{
  "num_hidden_layers": 10,
  "hidden_size": 256,
  "n_experts": 128,
  "experts_per_token": 8,
  "d_expert": 48,
  "d_shared_expert": 64,
  "hidden_act": "swiglu",
  "moe_layers": [0, 1, 2, 3, 4, 5, 6, 7, 8, 9],
  "router_score": "sigmoid",
  "normalize_top_k": false,
  "routed_scale": 0.707,
  "balance_loss": 0.00285,
  "balance_bias": true,
  "router_cosine_scale": 10.0,
  "init_std_router": 0.0179,
  "lr_router": 0.000398,
  "vocab_size": 32768,
  "norm": "rmsnorm",
  "norm_eps": 1e-06,
  "tie_word_embeddings": false,
  "optimizer": "adamw",
  "learning_rate": 0.00112,
  "beta1": 0.9,
  "beta2": 0.98,
  "batch_tokens": 65536,
  "max_seq_len": 1024,
  "train_tokens": 612100000,
  "max_steps": 9340,
  "dataset": "wikipedia_en"
}
Below are experts of layer 7 (counted from 0) of a mixture-of-experts language model. Rows are named router (the router's row for the expert), gate (a neuron's input weights, with its number), up (a neuron's input weights, with its number) and show model dimensions 0-255. Each number is 500 + 40 x the weight over its row's rms, rounded and kept within 0 to 999. Numbers have three digits each.
After each expert's rows: a language model's description of what the expert responds to. This comes from a sample of Wikipedia text that the model never trained on.

# expert 9
router:505471502508458565530543434501495522435550500481569521452469540498527496461531470487562500515520522485500439521515572514548525457488440484430424504567470516542498456516421521508443516455538506469568461511510510494427469465486486448476417466480438485456529510483513504476482452519469554550549528523535501504513496494475479519536481534627528429425548521497495480483473453432529558500509567512486559542551486495440532527504512478431437424505457499519474432549496515520531536473533502458403524442529519473508541407584451515478550547513499495494507446477497501533519538574462497532445531505506480511400451500642509492525520519505538478524567557529456532511504585494517543514493529482486455548519534454480510493570533542530454489496529481462479491470489377493443564439519495
gate0:501502510429512578503499494499505582497492502414499503508474499505525521505471653485490488478517543500648431488482482502501505510537477501505503583497507507434500544485511480492571462510496523501508500512578479465480510500500491507527492501508593509555502491498504465498468464420502518503483524509493502559548498498501565500517503508532481502426545488444501494565423506525536406482533484596504475509499501490523600436498499443487481475499502514481482504486503500502497409524522416516504500510535519472501501554485495423522498500466446457556500545464499448517501499502493535513501499503496525499619486513496530609544496516339432484542500518544455506480508551555495517505451492461505494509402464512502504557504502508504479433501513404531513510654455498501498583438579500
up0:494508499523501516490555493482595507500479556505499437460480479490513539497397565499485498438504498492561480500510505521481519473432497503496503598518572503500500580558504539489574503513519496507508500516521507486500503544546593499539499434510496519488522502562504484448442502498513592522565602546496495495578514485404530501507505525458482501453503502504503498504500456465502446503397470586499524501500500384502531505496479500378498499418494508501499435494512521537493440566507490500558490488515501411584431477504463472545527541396467456503543498416541436521526445461477496558521629491469500438494507530451564484554500545499515516507504556544494539447502503591454522518470438495504485519500481524459505515503516536502482498500510508497536528505338461524499534511504516
Past-tense verbs and participles after was/were/to in biographies and histories, such as received, began, signed, formed, transferred, returned.

# expert 56
router:533514512504499540535531410496478580521537528514495503503275494436582469577488517421545550548487553496549475468472536525536510504502535537508480485462455557520439496461434483479453495511524501525525521491520517491543472517494499485517501511546492502441476477511479531507539469493454567526473496488570485454497515498442440519457438530594504490479511417460490491468458501548549537440491553528451506487519466515474484545470472469473471440561460457458418548551533496477518482463512494465489536522474439436484563420513529485577558531466524460492494455542463532490494545531470513480440536484491469427469451464536473525524442470455482545442520507598484514488481530433506488478547579471490407460421511484476483511550456458469509501512452528578474523521462504505472482557468474
gate1:493476489531543580533496410503624492442426505492485500527419515510556500481504502584602412499485505499498489481494456643499493481461491501438490500501334490504500500475524498486531496485504530577528612487506510502550539527517485528496474496499423502522504499532498527456531499477462462549575429499549484446503501499521480444503461485493485500465507534489499497468516493454528477514500502475501499501509486492501503495507511468503491455565513534501503525474488500511574506609588546498500506494524541566460468589525471500506562505406502646581498495500472539480497508538502494543496502509515556452523510599500499469505501517492496445556511500537498499504498494466519500537501473496464510523395477498550489512508515431523499501508500438616582461473558555475498528505510416
up1:473527576501453479464418525412504430504479500485516504504528517538522437547485498468524451489489484499504490399524501500512370429496447474503471447524445487569481498509534494390498483567545517502500499508439501467559501535505538565480579598532517501521500484474494503523474513470449496592498420515489493499514510542525530460493505494504408515499501494488486498471438490496528398474466509496488468501508475499501479507498484499644556532510490508430655499474537500499517487579498505444550494410507508495424404525504554496540502447518530492553498516424436500511529508502496483499422454508492484514445503613384498514500522489514504494497543519544567448470474501498508481532496590502503477496499488500583509523510504515499497561518485487545494505476559501503500563548458482
"a" and words after "as" in album and single release text (released as a single, as a solo artist), plus I, He, digits.

# expert 15
router:495504509463485559540574419479429487418471480463474541471380559507550499484527468450555491519476520425531478522486555510460446493459496507486479516505469499485423438471471478525483497492525512488496441523448535502512526444471463475496468552488476493490427514523456509519502469447464593566541435526486505545460532437428467587531565510585566454450509486457526465501506541407603483492529488500471559492536500505460500504427554512490553400501441495508465473544461528401445516474494515490496508503545450484499519513493540530448586532477481504504519514451546453532487496559460484473485533505532463451476500509475466498585458513446516557472551523551497594541472585471474581448501499482466505511481526511526457527540485462510442499504531445507521530542431439545455445552519461
gate1:385506547496509610671535471498501468497486500475468528444499514498495524505497547510511486502472487501522502484505586549494417455473490518431483533516514503496492533488453499501563510500501495466458457509502585529499519472498507431509495455504405497557500561428499572515469488474484472572583496557450520470388550446487496540531498499504505516472507498452500497518478507506506501504600468503505530468487503502505504515519550467529492504528458509408518459465502528437482512524497631525500517533513500490501500512527507446490533533499488547495508503505513506576503474509469499481500499513430458496494502503477410385516501566501464524503526492477546603516501408509432519487469492529499554462535510499458512530511531521474444419497598495512464475492494606527498427548366491
up1:502501509562478512467478471495446426483511533541535525490501533595527503525507498492459490469494533493623525499531543428475521470503522443495479506512527501558482495501499485502586498504499501403420507542501498503511576547499517397464520493504501442498491563567499542536461504517515510468462596496487487455498524511509506505502422483527491516498517567508499616512490495483464504508407497544500531503504507497528501523509443467491498504475501533480465499494506498566444503505498494499498495444536539502597499496521568513495499616469498497491559494505501502418561495546503383450507504507486437519504496500454576519509522485504533504354478467508495500566571491505613497498499535512613458515483437531390449498502494493501450344534526500451510500502502501498529501409481482
Infobox field names and table separators in biographies and sports schedules, such as Education, Born, Occupation, Fields, and pipe cells.

# expert 23
router:500537437508475586483528446503486476424530486505505498482361484483548504549542447451540507511472559468486523474416496521530481484536561553538466493472507538475434456483426408476467475545469527535566572448529479500476526454486520472501510483501480477510468472525505505442520466479506550536537446491532528538511538486489478488548500523609535447432512468489460417495513547471508453484509577518494554483490498489457527486412493499477479460575430469525487498550504495450545493411513535441497525616603530466463537485555496534458589494517443560551493510486496445484472555566492475490487504512529501481490488545518512523502534476422543493491523505592468470488521615459444532516499555461467490536477491471516556540530430524456423470521493487529458464510534485481498533571503422
gate0:482597502396509506541504498480531497470498462396505502501459495503499501468500545500529521479481498493500494501454487507470508520406553447576464473491489506461491500543501501483457579489505575516503503495500489500419483493550555529511543575555434467448549499500361578479556499514503500506455498477504530485431494474493490500512410499517572499497550506530526541549501542494494513494531452487500500503654549468490503515433478501495533482571493503540501553529487499456499489498498504506498450499447500485496477423501569496534453500535533593504494458503521506451543442508477496499517577506454613500441513500477481511512484594466494491485501501438631480478577611498435412489449501415544426512435500522499543501530497509512488563490502494502480576504500495490483511557476431
up0:496500497653501497466499497450503508523425552560404498466498531543533498507498454464501466499539429506570464446522501478577513471479435509486531501553590502490487501424512480502524460496477458488463498503490504503552487592458498410492502402504509524490479467571545497496500490501498478498503512550483502568499494545557500512495482503506504495503392557508470457437510500521485493498505494494546497499462500496503506496553630536413424499504528490487512439609571487498493501498533544457500503488516444504536513516523510498531509499497402456482640491496466392617549501502507500496498502475476478551514495493476523499505517538502518497469494423603457509574469467495505507536521495504490499433509479505458493502496501470449451389494514522494502578519500510499519539365500500
Conjunctions and prepositions after a comma introducing a clause, such as as, but, when, because, including, with, by, plus sentence-ending periods.

# expert 35
router:451516465511508579539498506420510535455536479453544582476362570507570439481536475445525471569518517450547491546460463469539483436525503464444461507542487601535455444398383523517435460508465489509534553497562461446445527506480493449514515541461485498472557467448469500484562537526472537553468480486536527533500512463460454558476523498527500473504449483515536415482493569456539517537513550511476543515525538561439506494396553447506473461497456527460485394523488558421538508439531532497514516544479529493467540457556526539456549507513488508467512467453514468543491582528468509511462496518532492494526500534537484502535538548505527461506505502515509515489484493420460566510543536478528461488488506520523524515587507493481464438509506472566540497495539509521483576459430438
gate0:489528501359575499518552498500519477477496477517416496346503556517499423425548524472489494502499613565476506500461495438497476406539498536529501552445425557634477498484500499541486476592503548511498565477435487483432475521522495498677472493531505550306459497480502518447512518500549510493498544490484511420510532510497485533471439512581497500495504498524420469484508467482493476558486485509470513506498522499496572512598562470503506488490483501497509455524509494578483495512505514494502522468536519501500516460499483512476470457527489547487499511550516520466510430568548529511485491498524503501490504460524498500600518479504569536495527488496459496499517455492483508473526499492482504524519497506502527495503503496480561521496555515478465482502494482497470469520506402
up0:512476559506506499528508492542512549452561591497457484569484523515517519522467501498522501412505423566502499453499514508469511489473510483374551511559533518418516549523400520402427493398478461530466500467452503482505508500560437516440597524518493465517514457498509516464485435484594482510535477493544453502438585503583565497499529498439488515521514571499585506564492496594442509495513502486453443510472490548496470476417465547530443510508510415553493587501540558437474492497504541466500564491455530502509462497497511499501512511507493515502527416497500507626500503513498457507590446497519478582523491503503496408418477476479505481498482498514518485499475553470551488529500486501499611493520507499507500520494468527500477497568607536540492492505492511488519509489489514
Commas after names or numbers, especially thousands separators and quoted-phrase commas, plus colons, semicolons, and pipes in tables.

# expert 22
router:481514506516419553482525433494521498459526440513478503510388572502528525493484499473524438543437469483510511570483488446531489441495538482477508507495402566477367419425478425527432441557503557542535533459442503455475520472440539508552468466501425459511506441475468491444528501485472455536469472499502472504488528513508449514477500497568591467498514481516468427471462493479555515467497509484473561503508429540501487570412526475496483487520433496496448476598478511494496513494490496480503544529475480463434551473479523556522529565530451536483494503458455525508463586551468448527464597467447518474457447557472447554503531473444515525512511498525496524537472549426441545501528496491434506502493499558466515506532527438556441436531548494568508483467506432475464526536465446
gate1:490503576479514557476500476504476508499565517524486497468498497502495462468503473481541540501471444449515495492484497393468502500514485516427492573510497509494445509329509512495418500457527511464489511485503455454586502564379500461502516499510509502605495549498500498454508606478517501483496465589496497593528525509442524503502495501498517347475422490495480513549527493512502500493462493533512516481442492543522502527492556503496502432577578512500489487515492521500503507501511529439495500544498518410482506444369502567434469515498418492499541573395586541567556499479511477543492507475496461470567482471511533492414483459482521522447497573499500505521642515488528469498501500525468530518542452490489566516532487513511513512542501511527540498473500492497501508487503481
up1:527495471423485504499566518553493546546498517466484498504506548524494501499542551467504447480458533441497514618469501496517505491555500396498489399500433538505543500508505486502508467504535475507420486519500499435508470494487449569507469507483498501451496576497471503561488465433498466495481517500403543509462497417478513537456572540494459444468603415561496492465533507488502507441511507465431510486473546400477488440511483495493500499455503426489494504516488622497561496502481464561532444463460467547467466508488497500518512562483501496492494573518506531524442503500506489393532500497518534442510534454498489500483507510419477504494467532397661499474506469453500506469483502509529419375506578449441491495503551526461454488511483502510499516499485457465514501519497600
Words introducing a name, title or example, such as titled, called, meaning, like, include, lit., followed by a quote.

# expert 24
router:449491499474504569489577396459523513381529480481553547482422478512583489515510506484532516542522545435543489545453531473540405479495505448523477483504442584493472450459456527474473474501536510515523515561442509453501560509468533497481467528491502497479472540501429574502520489459485535528554448515540449461524489474462445562470499495622517469472498562411512479513555512402490463532543475531431553549541486529472452594468544485445465398551450495452436451528514498437537464462483507524424528547537547484453489518539509538509535551423476473527504544538528452465534579509489526462482521458520475501508485483494470509529423500474520531473505479553505563477551514455499516518524518460475431498448498480498526486523444439562476437479506503493497433515487499551550489504513427
gate1:488553431537495452511568490554403499468510497513459496500463556490534508509527464499565491512500500485528413501501499501515445507480466512506534506468584522498419492448491467481419474481540491544551500529544499556501547501563529510503493482500513494494427462658554470506501512501496510498449491511485500456515525475487459506572505546503520467502505499519503477444374504567527487518503514462495503481455459487512561494501600503491506500479459558452455480567507501491505543450500517514491519526507448445459506497604552517464603547496481427498483496451583483500550454500503522464495500502499588510481520498510443523500447485508489512506480403502499519584497641503506481444536553548517501487503604383533488512486457498577512497449552469501552388442478496517501492543534519
up1:484484496500481507534476424486499506502493501491499498479513506575496501455370504504474500412546499511504526503482568513475544468505495509495498494547484538508509557484468520528542545584500501487409622504501482514431512322519576441500598515489504500500514506450507472443576486492501496517540496367490400514493496548533493480481459498501547524509473500520500503503535493500472502499508493492542491469500445535526579425503526500562493506506581509508518453508502484497492496506494505483508498488501500545469499501503583505521495529540510497489554430383460473497507490501498488501553479463504501503400518480515545469467541501552511478515485617548461489517513471514425528501461560473496491495516502639477550460420553513596515499562502550541463497541556441488560531439471532
Digits in years, scores and table numbers, such as 2019 and round counts, plus rank words like Bishop, commander, professor, appointed.

# expert 34
router:484522511488501496467612370504512498447519400532476519474424547490572475533536459457574540514489512489512493450433564550476406483467490523457485543462459505528435446459479524553496460538459529553537531468494468506400516518510451466509482534535438462491526465504451505462583537527488559511524516514506536522478461458455526489543482466501567387407542442512475471467501532477559539529533558487462553528546509464467462458428504424505520399539450514501469515544544476429473556450497542510510514526552515449477506456492521565516573517441492504486452474512514512559514473586477532483538535503491487485477502496517452506561407496484540477502514523496446571558488532430505545503469532525529451478507514465454557520512510482462455501455521457506528548491490414523482456506463475
gate0:533516470469491448494498491492489493442494499495513508498464552544574552441482497438504520517401489499500484520439478508487514416438529545475539501502509499515503490523475501534541499510510502511498491450446501529456494549508525461441466503482534513586503488496428513561500533505472524461525334478480574525504376473490466499491425509492585474480501476521477522574410505510443512479552513514481513548558336572519498500528512546522510496498505486490496507529498498499491475549504611499501494505499444481427502500504481560556500483461573501532489462512419529512505495510584508517536512500493499449533501517553462512590461569502519429494503373450496548429448500508500503502442497508494500457557532434595504497497530496487457501488492534488636526522500500498501522573528490
up0:500511532507589502408514517509492503588523483515508511500429452493494557497502502554541503570448487594502472521508482516507493513520471496499516479498464457471499506489501531490481518508543488507503500498545580465509504482538501490535583458467501411510426362522448464476500441496503527501446448547499519500490488498513454519403527493528482540504454483571465472517521486608514511513506489482518494504483390492502517635498519485423517507499481487481480415519497499638521468503500482501506425525497504507529560522574485494490495511496487501488512536511504501462552497533511516509507502506491490497514485494465513450470592500478432528500603490501467454639516523474580477501434477545409498548457501479546538486486444442495533482517544502515520543539319500504468504483475490
Space or adverb just before a quantity or date, as in lasts almost 14 months, ran for 761, approximately 35 million; also At and During.